Experts of a small language model.
Experts: 128 experts in each of 12 layers, 16 empty slots to pick, a shared expert of 64 neurons.
Training: 337M tokens, 5135 steps.
Below are experts of layer 7 (counted from 0) of a mixture-of-experts language model. Rows are named gate (a neuron's input weights, with its number), up (a neuron's input weights, with its number), down (a neuron's output weights, with its number) and show model dimensions 0-159. Each number is 128 + 24 x the weight over its row's rms, rounded and kept within 0 to 255.
Before each expert's rows: a language model's description of what the expert responds to; "raises" lists some tokens whose logits its average output raises strongly, later layers aside. This comes from a sample of Wikipedia text that the model never trained on.

# expert 46
Description: Pieces in, on. Word-internal pieces ending in n, such as in, on, son, con, ron, tin, inside names and words like Gracinda, combination, ebony; also the word In.
raises: "s", "air", "te"
gate0 [121 127 113 132 186 157 106 106 161 115 126 139 148 145 142 105 131 156  93 147 144 159  95 125 145 107 121 145 111 149 114 152 134 124 141 124 113  89 153 137  72 153 189  81 119 123 129 132 133  85 105 119 113  85 145 139  82 156 133 153 127 123 103 149 117  87 114  86 143 100 106 111 164 109 112 121 169 106 100  82 188 157 129 135 125 161 118 121 115 103 130  78 153 127 127 117 144 137 123 104 120 112 177 133 127 122 142 121 112 106 134 176 147 156 142 140 132  80 115 111  99 137  90 126 151 137 121 133 108 147 133  97 134 152  95 123 154 147 129 170 121 131 118  86 115 136 127 149 179 138 131 125 146 145  84 116 154 103  78 121]
up0 [136 146  87 105 113 117 151 171 123  88 158 103 164 136 126 157 128 119  98 132 110 137  99 136 147 122 145 148 137 113 126 194 177  51 124 102 153 100 132  85 134 136 121 139  81 159 132 100 110 159 125 139  93 116 100 128 113 133 111 144 140 139 146 120 105 129 165 163 114 120 117 119 100 147  96 117 141 171 133 141 169 141 127 107 135 140 145 101 130 113 135 163  97 122 177 142 120  95 149 124 107 118  95 100 145 166 108 166  70 169 128 109 121 122 117 151 133 139 125 148 151 146 114 155 133  99 130 114 172 133 169 135 143 110 159 160 130 104 100 138 136 139 145 110 153 109 143  85 144 143 154 128 176 104 109 145 130 150  97 141]
down0 [155 137 106 187 145 115 115 160 162 153 122  72 122 138 139 112 125 114  94 106 153 112 134 147 129 138 136 122 113 141 142 130 120 160 123 108 149  98 107 161 137 150  85 162 148 133 133 156 147 141 109 161 173 115 168 172 137 132 150 109 178  90 119 118 176 131 107 117 125 138 101 134 133 112 167 196 103 113 125  89 126 101 106 148 132 123 135 160 110 178  92 114  93 114 180 139 123  89 148 125 146 147 160 166  96 117  88 140 127 149 101 150 130 110 144 145 117 141 153  97 110 147 117 163 105 137 138 126 117 136 118 128 126 132 126 112 113  98 143  89 124 135 171 116 130 173 139  97  80 107 107 150 141 136 146 135 172 133 118 150]
gate1 [150 123 162  96 161 130 152 133  91 130 104 115 170 147 139 130 101 123 130 110  99 142 154 165 130 117 143 110 157 145 113 145 111 123 122 148 152 107 124 124 131 105 148 142 139 103 136 116 142  77 144  83 121  90 138 147  99 169 123 182 158 123 127 101 126 106 101  96 105 128 116 153 103 187 147  93 139 125 139  97  94 124 135 162  85 108 122 133 109 119 102 137 137 122 144  95 152 105 135 115  95 135 125 135 125 138 163 139 140 148 120 169 164 136 199 195 114 132 115  90 134 137 109 151 128 174  84 114 153 159 138 136 173 159 112 112 126 124 130 124  72 134 120 131  97 136 120 135 143 137 132 120  95 132 140 167  77 161 114 126]
up1 [171 129 134  96 144 134 151 144 135 134 114 112 136  65 128 102 106  71 128 107  63 101 131 156 121 117  70 116 161 151 107 130  99 179 140 115 135 132 148 127 144 133 104 101 129 175 150 118 158 152 157  81 126 130 154 124  93  88 160 141 128 138 133 112 103 182 156 126 139 133 137 143 130 163 149  92 146 106 110 160 114 107 140 130  88 106 149 119 173 144 145 128 126 137 152 102  94 128 157  99 146 133 159 121 128 104 130 160 115 145 167 167 149 155 151  93 113 127 112 129 157 122 114 128 107 137 131  96 147 120 158  57 101 124 132 132  94 167 116 114 116 131 121 161 115  93 133 136 105 115 114 105 132 133 142 138 108 166 127 133]
down1 [122 147 147 174 144 147 121 126 158 126 146 130 117 122 118 124  95  99 147 130 159 104  98 137  94 110 116 109 103 103 101 100 143 148 158  98 118 118 116 124 132 156 159 116  71 116 132 124 153 107  90 102 134 156  84 142 113 104 133 105 109 115 121  98 199 123  76 137 138 111 122 142 122 111  82 135 118 185 155 173 160 151 117 123  77 148 141 174 151 156  89 137 141  92 134  89 133 136 104 135  96 153  95 116 119 109  95 156 125 116 152 110 116 125 123 104 133 147 122 139 118  79 134 162 122  91 100  80 135 131 145 115 165 130 111 113 111 141 136 139 120  80  99 136 120 123  86 128 157 113 168 116 141 133 120 127  77 122 130 139]

# expert 15
Description: Consonant-plus-i pieces. Mid-word syllables, mostly a consonant plus i or a vowel, such as hi, vi, ci, qui, as in Es-qui-re, ex-hi-bit, O-hi-o.
raises: "s", "ta", "nd"
gate2 [158 128 174 105 158 184 141 123 119 119 157 172 147 146 126 122 160 115 169 128 170 122 125 109 141 132 151 146  99 118 117 133 153 100 104 124 116 127  98 140 122  91 137 126 140 126 132 100 182 156 115 128  74 153 171 135 110  88 102 121 105 112 125 100 175 143  84 119 138 138 150 117  96 135 137 109 117 128  92 104  91 160 138 139 135 140 114 128 135 131 146  86 148 145  94 118 132 114 155 146 134 135 111 157  94 131 125 162 160 173  84 106  80 106 156 121 123 126 103 124 132 162 146 136 143 142 143 157 100  79 169 131 159 118 121 169 135 111 126 114 139 141  97  98 126 138 123 110  81 105 116 141  93  78 165  91 118 122 127 104]
up2 [131 123 137 115 134 184 139 106 124  90 149 136 133 159 120 152 119  76 159 120 138  74 130 176 122 111 119 121  80 128 134 124 123  98 126 141 154 122 126 130 119 158 133 113 130 119 106  96 111 115 138 164 136 125 121  92 108 110 127 104 123 160 148  87 125  97  89  99 160 144 114 116 160 140 136  99 118 130 141 137 133 179 168 110 144 143 113 145 106 134 152 109 153 154 131 161 127 119 143 128 112 138  92  98 112 123 138 138 135 138  75 171 153 129 118 151 139  88 103 126 124 103 210 101 179 149 135 145 154 108 133 146 169  92 115 135 167 103 129 106 169 111 123  85 114 152  83 127 142 114 149 169 136 133 155 129 155 124 109 172]
down2 [ 83 161 120  54  94 144 129 111 149 133 135 136 120 138 152 116 149 105 130 151 169 109 128  99 168 110 141 111 151 116 102  97 127 136 188 140  90 113 143 129  79 126 115 184  97 124 121 157 145 142 119 151  85  85 163 115 159 128 100 178 126 124 112 123 124 114  95 112 133 117 147 159  96 113 136 139 143 163  95 136 145 137 123 132 114 160 157 156 141 117 123 141 143 126 112 139 136 159 127 143 107 135 138 156 124 129  94 150 115 158  74 142 116 136 118 120 165 138 118 154 123 162 151 121 128 149 123 101 119 109  89 110 142 136 114 114 137 158 156 119 182 135 108 139 123  79 133 143  72 108 110 163 135 148  95 173 126 106 152 159]
gate3 [105 175 105  77  99  91 156 128 171 119 128 116 113  85 135 134 151 146 127 121 105 145  84 147 125 112 124 150 144 112  76 126 114 122 107 113 131 127 135 141 117 145 170 103 146 109 110 133 113 117  70 108 139 138 115 114 144 133 103 150 118 122  95 137  94 165 117 112 171 133 125 119 105 148 125 144 153 166 100 154  86 135 137 133  99 121 154  91  63  97 109 152 114 177 105 169  96 118 128 169  97 118 103 136 141 136 118 158 142 130 120 145 114 114 141 173 172 118 118 139 117 159 152 155 174 134 123 127 129 156 108 152 161  98 137 100  87 127 122 120 148 123 117 116 112 162  86 178  96 122 125 118  93  94 114 116  99 139 128 137]
up3 [159 168 132 133 126 145 123 138 103 133 147 108 170 129 116 132 123  88 132 132 174 128 146  95  93 143 147 137 152 134 136 127  82 122 154 109 105  85 134 116 149 131  87  89 157 141 154 138 116 136 141 120  87 103 144  91 109 140 102 119 154 111 123 153 140 100 188 148 140 111  87 119 148 133 137 144  92 196 121 128 112 103 141 124 128 125 147 115 107 149 158 109 103 138 126 133  99 130 127 116  60 120 138 153 140 116  92  70 128  88 121 130 138 118 121 106 102 143 140 159 152 123 146 143 105 117 112 148 111 180 172 132 131  93 127 141 155 114 102 145 144 100 132 187 141 100 185 144 173 147  88 144 108 130 122 145 102 117 124 128]
down3 [111 112 124 138 120  99 147  78  72 137 134  90 132  98 148 142 110 125 135 149 156 133 189 126  88 121 165 124 121  97  94 126 127 112  79 110 128  91 129 144  84 111 101  85 172  90 169 125 114 124 112 164 101  90 104 133 146 116 121 152 141 133 179 112 136 120 114  97 148 144 149 134 135 131 165 123 100 141 102 140 145 148 181 134  94 110 143 100  89 121 155 162  86 128 131 138 152 123 142 142 143 154  98 120 161 154 137 160 139 111 128 109 117 116 105 132 156  69 135  67 147 161 160 128 115 109 156 127 122 112 124 165 115 136 151 160 104  77 110 117 116 156 127 141 158 143 117 139 144 115 133 136 144 119 127 120 127 127  92 129]

# expert 9
Description: Years and headings. Century prefixes 19, 18, 17 that begin years in dates, plus the == and === marks opening section headings like See also.
raises: " Award", " Film", "Note"
gate2 [108 122 123 124 125 117 127  97  95 113 126  77 141 186 140 122 121 138 164 177 136 120 129 139 152 120 137 114 109 152 166 151 117 123  95 131 112 134 141 113 124 144 123  83 143 114 132 126 113 114 123 159 124 132 156  96 144 153 157 126 104 153 102 117 146 158 111  90 109 104 129 102 120 149 147 134 185 115 143  97 129 150 110  87 106 122 153 143 118 103 133 174 108 164 135 188 151 103 121 113 118  87 142 112 115 150 102 130 140 167 152 102 122  95 175 123  91 120 150 117 117 111 137 167 150 119 113 129  89 127 160 127 133 194 136 130 159 113 115 140 116 134 158 139 149 171 145  75  80 185 144 112 100 122 129 113 112 138  95 167]
up2 [126 120  82  80 133 137 138 143 143 119 153 165 196 118 148 127 111 143 122 169 151 130 133 105  82 132 150 113 131 181 155 130  59 121 164 153 152 115 159 151 112  85  90 120 131  98 127 144 125 131 154 108  83 159 121 122 120  97 120  78 157 153 126 151 114 130 115 150 109 128 116  92 136 136 171 125 107 120 134 127 143 126 164 148  87 107 118  96 142 107 137 100  90 146 141 145 121 117 117 102 140 105 164 131 146 160 150 103  94 156 116 107 133 170 129 124 109 160 117 132 115 126 138 143 115 140 129 161 155 129 106  98 179 105 152 143 123 134 137 153 142 147 118 158 156 130 107 194 156 132 138 120 104 122  78 149 138 125 157 119]
down2 [114 141  72 136 126 141 130 146 119 134 116 125 150 145  91 105 159 127  96 106 127 109 122 103 125 144 168 135 142 128  64  99  96 126 147 113 163 141  99 140 132 123 150 107 104 153 104 101 144  98 125 124 111 146 155 164  93 138 127 115 116 106 139 116  99 100 115 151 113  90 154 147 128 107 119 129 152 100 137 178 149  80 102 129 143  95 130 128 156 129  92  84 134 140 114 136 157  96  85  77 157 113 155 143 133 118 102  98 146 128 157  86  99 157 115 132 121 130 106 165 125 135 161 167  86 103 138 116 152 142 177 118 143 129 132  70 167 174 151 134 125 123 113 114 164 138  93 106 136 114 117 145 126 147 147 138  86 154 137 169]
gate3 [142 136 120 142 101 168 144 135 145 136 147 105 140 123 147 152 143 113 127 140 109 123 144  92 102 164 172  90 118 131 102 138 167  91 132 175 145 105  82 137 104 119 108 156 161 134 175 129 150 105  84 145 134 121 121 146 134 145 161 127 141 134 124  84 145 111 125 108 133 121 108  97 111 151  90 128 129 154 144 118 119 115 112 124 163 171  69 125 146 112 162 203  52 146 141 113 117  95 111 148 123 157 144 136 122 113  92 122 155 115 145 147 121 157 122 145 106  85 138 144 160 107 155 135 158 125 145 150 119 130 142 103 121 148 143 129 142 130 118 156 154 128 150 100 111 160 151 117 123 175 109 106 139 137  95  73 121 179 121 132]
up3 [176 171 124 109  81 110 103  89 171 122  83  89 156 124 123 117 120  96 115 148 136 139 156 114  81 186 132 136  69 147 123 131 150 131 167 159 142 109 119 151 135  99 170 136 110 123 115 134 108 156 114 114 123 113 182 119 122 117 127  93 108 122 105 113 129 109 126  91 137 145 167  96  81 143 130 120 144 148 128 109  88 127 144 121 114  93 101 128  97 105 142 151 103 142 132 114 143 104 130 140 139 101 152 128 106 103  93 166  61 131 114 112 115 132 117 101 133 173 127 111 147 147 121 162 159 139 139 120 125 123 174 121  96 122 133 125 130 133 133 109 141 182  76 129 117  99 121 176 108 138 145 140 104 129 101 130 122 148 101 143]
down3 [ 94 129 117 122 125 144 135 136 160 104  93 131  98  96 175  98 101 110 175 103 147 103 125 154 122 107 127 108 147 110  90 131 145 142 101 112 103 198 125 141 155 145  98 141 108 157 147 157 109 103 119  87 107 146 136 130 111 167 147 145  78 134  88 100 159  87 128 131 137 119 129 118 127 153  74 144 151 118 109 147  95 162 142 152 111 103 116 154 143 147 122 121 139  75 149 160 142 112  99 107 109  86 143 165 112 139 131 132  98 151 155 146 120 109 118 111 149 108 153 135 107 108 132 133 100 155 112 119 156 135  83 156 134 119 149 128 139 113 140 215 120 161 133 128 161  99 139 112 133 110 128 120 108 149  99 100 131 100 137 106]

# expert 5
Description: Mid-word "ur" pieces. Word-internal pieces, mostly "ur" and "s", after a consonant or capital, as in urge, Saturday, During, Honduras, Audience.
raises: "n", "s", "al", "t", "a"
gate0 [131 137 132 102 112 168 154 124  95 116 135 141 143  85 114 127 112  87  87 126 119 141 143 161 169 118 149 104 148 144 162 115 152 156 105 101 153 140 128 120 173 104 111 136 112 120 130 144 123 125 138 162  97 138 149 110 111 144 126 104 109 135  83  93 135 136 107 120 121  88 148 138 142 126 148 128 173 135 165 153 178 136 162 192 127 148 166  97 160 147 105 109 136 132 126 132 131 114 153  98 134 122 136 104 114 174 144 144  84 136 101 174 129 124 138 139 110 126 117 138 164 169 162 140 129 150 132 151 101 108 173  87 187 109 125  93 146 111 134 140 128 176  92  80 131 144 117 105 131 131 114 138 113 123 100 110  73 158 123 112]
up0 [141 147 130  94 122 104 194 170 129 131 129 161 134  94 172 137  95 130  92  88 139 154 151 163 145  88 124 178 124 109 104 139 138 135 117  81 152 144  87 156 130 167 167 142 114 134 172 134 118 147 116 145 135 141 130 162 194 118 127 146 134 108 112 105 107 126 112 117 142 164 106 150 115 160 105 107 142 167 188 133 145 106 103 110 164 118 130 149 118  95 128 101 118  91 100 111 107 131 172 105 117 128 147 111 129 132 142 152 133 116 158 169  95 120 147 115  59 130 132 131 126 103 130 114 121 105  93 120 136 143 152 115 105 144 134 139 127 162 124 122 101 111  98 173 102 141 158 133 134 109 136 160 145 132 106 116  99 142 118 123]
down0 [ 81 148 160 124 146 124 111 145 151 113 136 187 127 149 101 124 158 147 114 146 137 130  89 104 150 132 106 152  89 144 120 133 165 128  99 137 125  93 143 110 112 140 143 152 122  83 122 152 108 102 143 110 130 135 109 162 115  80 128 147  87 104 140 112 128 131 136 123 109 130 157  95 106 159 134 109 103 118 117 117 168 126 116 128 117 137 148 164 133  99 114 148 112 141 136 101 123 128  86 120 115 158 113 196  99 107 129 142 163 112 108 132 163 111 106 121 106 131 171 109 161 135 117 106 136 129 199 129 121 100 168 174 127 146 197 130 133 157  99 137 126 104 113 109  95  75 132 121  78 159 148 127 114 129 120 174 109 129 142 150]
gate1 [130  98 181 105 117 115  82 122 141 156 109 128 132 112 170 117  97 116  98 111 124 126  89 155  88  92 137  99 143  88 113 109 110 146 117 129 163 140 119 146 114 143 132  90 122 100 104 136 130 130 156  96 127 147 160 179 110 122 173 133 107 136 131  97 124 171  95 138 147  87 168 121 107 119 153 119 159 142 129 148 167 143 118 152 124  72 112 126 131 138 104  91 115 132 154 127 119 119 112 143 106 174 115 122 111  99 147 134 110 149 124 150 127 114 104 143 112 124 151  72 159 147  63 159 125 148 116 155 153 100 118 156 138 111 129  85 114  72 122 103 149  73 110 132 105 123 115 142 138 162 108 135 117 104 126 164 140 109  99 145]
up1 [130 169 112 131 122 153 126  97 137 104 142 153 138 120 140 157 130 119 109 149 126 158 118 156 100 111 124 164 130 119 145 148 115 125 121 110 169 142  93  84 111 151 138  97 156  80  83 127 129 179 120 147 117 128 139 121 136 138 146 155  99 153 131 119 170 150  85 128 141 109 119 134 137 126 172 134 137 119 127 161 129 124 119 117 134 150 147 147 136 113 138  98 103 124 104 142 115 130  72 152 109 142 103 159 124  99 158 117  94 175  98 157 128 120 132 144  94 111 109 122 149 144 117 140 125 112 131  95 175  99 129 154 110 125 168 123 138 140 187 179 109  91 182  98 112 104  94 111 181  95 160 164 100 125 155  90 156 146 141 163]
down1 [123 153 120 123 107 137 116 116  79  46 143 107  94 135 146 154 114 148 107 138 126 141 159 129 140 126  77 115  63 139 125  87 135 118 143 114 164 121 107 147 134 137 114 112 133 168 113 152 184 169 101  93  94 125 121 153  99 149 139 113 146  96 130 133 153 135 126 140  86 129 122 181 123 122 175 150 139 125  93 108 150 108  84  92 143 102 164  94 117 167 107 120 100 136 119 133 120  88 116 111 137 100 107 110 120 105 106 110 118 133 134 126 127 104 142 119  66 105 119 109 127 176 164 141 118 107 133 144 180 139 108 106 112 142 108 139 146 115 146 158 116 112 109 164 130 128 131  96 108 116 125 157 162 148 136 139 121  99 139 119]

# expert 8
Description: Year and number pieces. Digit pieces inside numbers, mostly the second half of year ranges (2018-2020, 1999-2000) and table figures, plus the piece gra (postgraduate, Gracie).
raises: "nd", "m", "mp"
gate0 [ 96 107 124 104 127 143 126  98 128 125  73 113 174 164 121  87 112 113 118 159 132 120 110 127  91  89 117 158 137 171  61  97 149 155 109 139 145 121 135 127 117 134  94 144 172 115  94 186 119 155 118 100 138 151 132 148 138 143  99 123 136 174 109 120 142 143 143  72 130 104 129  86 106 109 139 146 126 148  75 117 132 125 123 171 110 144 142 121 134 127 118 133 153 134 127 140 135 139  89 113 181 123 151 125 134  91 122 141 117 130 149 152 128 127 166 100 123 107  74 114 160 122 144 104 123 101 120 134 126 133 149 135 133  94 130  80  97  91 135  97  97  97 142 113 182  89 128 117 129  84 141 126 126 109 141 172 112 149 125 127]
up0 [181 111 163  94 153 171 131 140 144 180 166 136 113 111 116 136  96 105 118 128  90 112  96 153 157 132 145 150 200 153 140 115 166 145 122 152  96 113 126 156 125 138 116 125 158 130 133 126 153 147 117 126 130 137  81 172 112 149  97 122 181  99 114 135 129 103 129 143 150 116 161 103 133 132 119 128 135 106  86 161 134 143 152 119 123 150 141 117 129 172  90 168 195 129 145  74 139 124 122 135 115 132 128 106 165 164 146 133 136 160 159 152 102 155 137 113 102 149 135 133 132 135 133  95 145 139  99 156  98 117  83 114 182 183 117 106 106 160 135 113 126 127 130 127 123 153 133 139 146 134 136 113 125 161 120  96 142 139 131 108]
down0 [114 147 119 150 127 105 114 129  94 122 124 140 145 167 127 133 124 168 149 100 133 100 118 132  99  99 136 141 159  71 135 133 125 139  93 130 143  63 150 167 163 142 106 142 134 136 151 173 143 155 154  85 139 134 126 124 139 102 155 136 106 108 112 131 105 100 136 148 154 127 143 155 165  89 109  91 130 112 107 158  99 133 171 172 147 140 117 155 125 166 138 138 125 110 155 167  94 138 110 150 148 132 106 148 142 118  60 125 120 136 139 201 138 182 139 122 125 141 130 138 166  96 124 119 139 126 120 129 112 141 151 153 180 136 123 149 158 132  83 156 112 105 143 160 145 121 132 154 114 151 122 128 101 169 163 141 150 141 115 162]
gate1 [118 132 103 135 143 140 130 107 129 181 158 139 146 114 133 111  88 105 142  53 100 123 151 133 116 117 128 130 155 116 133  97 147 147 138 150  97 117 136  95 131 136 154 106 150 166  97 118 128 130 150 116 126 140 132 144 134  99 128 147 136  94 132 130 128 121 184 121 138 117 147 106 181 149 167 114 117 116 120 129 109 120  56 107 157 131  97 178 152 128 128 125 140  93 156 111 146  90 120 115  94 115 119 122 105 122 147 158 151 146  71 111 127 149  92 120 174 137 124 120 144 189  96 145 113 143 109 144 117 140 123  90 129 103 137 100 116 163 114  99  99 180 145 153 153 179 137 156 151 121 157 121 122 119 145 123 155 149 114 180]
up1 [152 114 163 116 127 130 159 110 149 117 144 129 108 118 111 113  75 140  90 140 127 101 111 107 127 108 126  97 140 119  87 171 131 139 167 137 123 155  97 129 120 152 131 115 143 150 140 111 102 135 145 112 128 165 140 142 119 148  89 108 154  79 133 107 178 148  70 131 134 114 167 128 120 147 173 149 137 134 154 130 109  94 142  66 136 149 116 156 139  82 177 116 118 110 114  99 132 117 111 108 167 142 130 157 141 139 112 104 129 119 120 133 142  93  91 147 145 135 118 144 172 150 188 116 127 119  83 183 111 132 106 126 122 122 119 101 166 124 117 153 131 138 136 126 139 167 152 155 127 149 101 167 104 146  77 141  89 141 100 158]
down1 [121 125 109  89 145 154 134 120 108 147 119 127 130  93 156 172 121 145 134 132 130 140 199 139  68 140  68 102 133 132 158 128 133 132 102 102 113 108 138 140 118 143 109 110 140 104 111 137 119 132 131 150 144 132 139 166 124 134 115 114 132 156 144 106 140 139 127 151 143 129 144 151 143 107 117 116  84 155 116 106 134 169 157 101 116 101 131 102 149  51 103 136 107 135 180  92 104 148 102 112  97 131 105 113 160 142 110 128 160 136 145 152 169 127 152 103 120 174 125  91 148 167 135 133  94  96 140 122  83 136 124 151 157 140 116 126 167  80  82 113 148 124 123 163 137 168 127 155 114 112 113 120 120 133  85 118 188 123 111 119]

# expert 39
Description: The ver syllable. The piece ver inside words and names, as in be-ver-age, Dan-ver-s, e-ver since, ri-ver, plus whole words over, along, However.
raises: "s", "y", "t"
gate1 [152 111 184 114 142 134 117 140 126 183 149 104 147  97 154 126 138 148 133 127 130 129 147 121 116  93 176 184 116 137  88 115 137 138 112 150 131  92 152 120 121 134 162  68 130  88 113 119 107 113  90 121 130 137 122 171 160 121 160 130 107 123  79 136 120 106 167 154 111 100 156 105 143 152 108 141 131 139 122 121 119 111  97 129 139 117 114  93 159 127 168 109 132 173 134 141 106 101 117 142 106 126 127 189  94 112 128 131  90 140 104 151 168 109 100 111 110 110 141  68 140 105 113 130 177 149 116 140 102 126 122 104 108 146 130 140  83 133 147 102 167 147 113 110 116 130 131 137 111  97  73 131  86 127 114 115  95 153 124 106]
up1 [134  86  67 166  86  99 133 145 101 120 116 116 133 115 120 141 127 156 129 160 184 140 103 145 128 111 116 114 149 133 140 128  91  90 136 115 111 117 127 121  88 132 123  95 101 114 146 138 126 117 118 124 101  99 179 139 146  96 150 144 123 112 132 127 152 157 139 140 104 147  94  86 103 114  88 137 129 174 159 141 138 161  89 144 150 131 165 158 139 110 141 147 149  85 159 116 143 173 141 145 106 136 119 103 126 164 146 128 147 121 154 120 105 135 121  96 119 124 130 104  61 122 108 110 140 151  91 136  98 125  91  81 108 118 199 104 114 102 105 146 139 105 116 152 134 126 122 130 148 139 114  91 105 150 142 126 141 132 117  63]
down1 [143 115 133 126  37 144 103 128 140  81 132  95 124 142 116 144 115 161 113 122 126 145 124 165 133 114 127 122 109 108 137 105 122 133 158 107 173  99 139 115 139  79 155 128 159 102 150 113 118 110 129 100  94  95 116 143 154 112 143 171 110 125 191 111 154 123 143 125 158 122 110 130  83 178 157 169 136 162 133 131 113 103 112 147 126 104 127 150 126 127 155 119 102 125 143 137 118  92 117 116 136 111 106 174 147  84  97 142 133  55  94 134 135 138 111 137 155 126 128 163 146 102 114 139 127 150 146 120 127 118 117 135 129 135 171 119 137 150 152 117 150 118 147 129 141 104 167 153 100 102  92 108 111 128 114 146  93 155 196 126]
gate2 [149 129 155 115 139 141  84 160  98 147  91 156 156  88  85 126 116 127 135  89  95 114 125 106 116 118 154 120 105 137 116 181 131 175 162  81 138 178 115 101 131 141 107 136 171 120 113 153 157  81 117 129 120 128 119 109 143 145 116 113 164 169 149 132 136 122 162  87 100  88 158 128 150 134 106 145 132 123 142 172 147 147 119 142 145 148 113 139  99 155 133 152 106 135 135 106 129 124  81 122 117 108 133 148 113 137 160  78 113 123  97 144 133 145 129 126 114 128 177 102 156 167 131 124 127 155 128 113  79 118 139  99  80 109 122 111 128 162 152 110 111 101 150 152 122 110 108 142 133 114 137  58 109 115 128 161 104 106 171 123]
up2 [146 167 173  80 189  88 156 114 106 156 112 127 143  90 119 128 131 166 102 134 145 132 110 113 149 105 107 121 118 133 134  97 130 154 152 108 135 115 144 117 145 147 132 112 144 115 125 162 134  82 151 145 131 126 144 128 118 169 128 110 160  97 103 143 114 112 127  53  99 146 158  93 128 152  97 135 157  98 168 139 113 142 119 142 114  91 120 135 109 148 130 120 115 107 101 157  93 124  87 155 110 177 119 131 142 109 138  84 164 107 115 119 151 153 153  71 124 136 152 134 108 164 115 163 159 130 115 135 120 119 110 137  88  76 146 130  99 155 136 116 179 129 129 131 119 146 110 134  91 112 123 113 133 158 100  94 118 125 164 154]
down2 [130 123 150 130 119 131 137 151 102 101 138 135 137 143 142 137 126 116 150 134 111 164 129 144 142 108 134 102 115 132 115 113 136 152 146  92 110 109 143 132 164 167  77 137 128 143 174 175 142 117 172 114 142 159 147  99 125 144 136 149  96 117 134 193 122  98  76 107  98 163 132 119 148 182 130 106  91 192 100 162 147 100 124 124 135 129 136 101  92 155 162 110 118 121 102 151 123 146 144 170 133 108 157  87 137 122 146 175 120  99 154 175 122 151 146 133 118 105 164 114 145 125  99 126 133 125 136 126 108 127 119 107  97 122 140 127 153 151 107 139 144 175 107 163 173  86 111 120 165 163 154 121 127 124 138 118 139 168  84 106]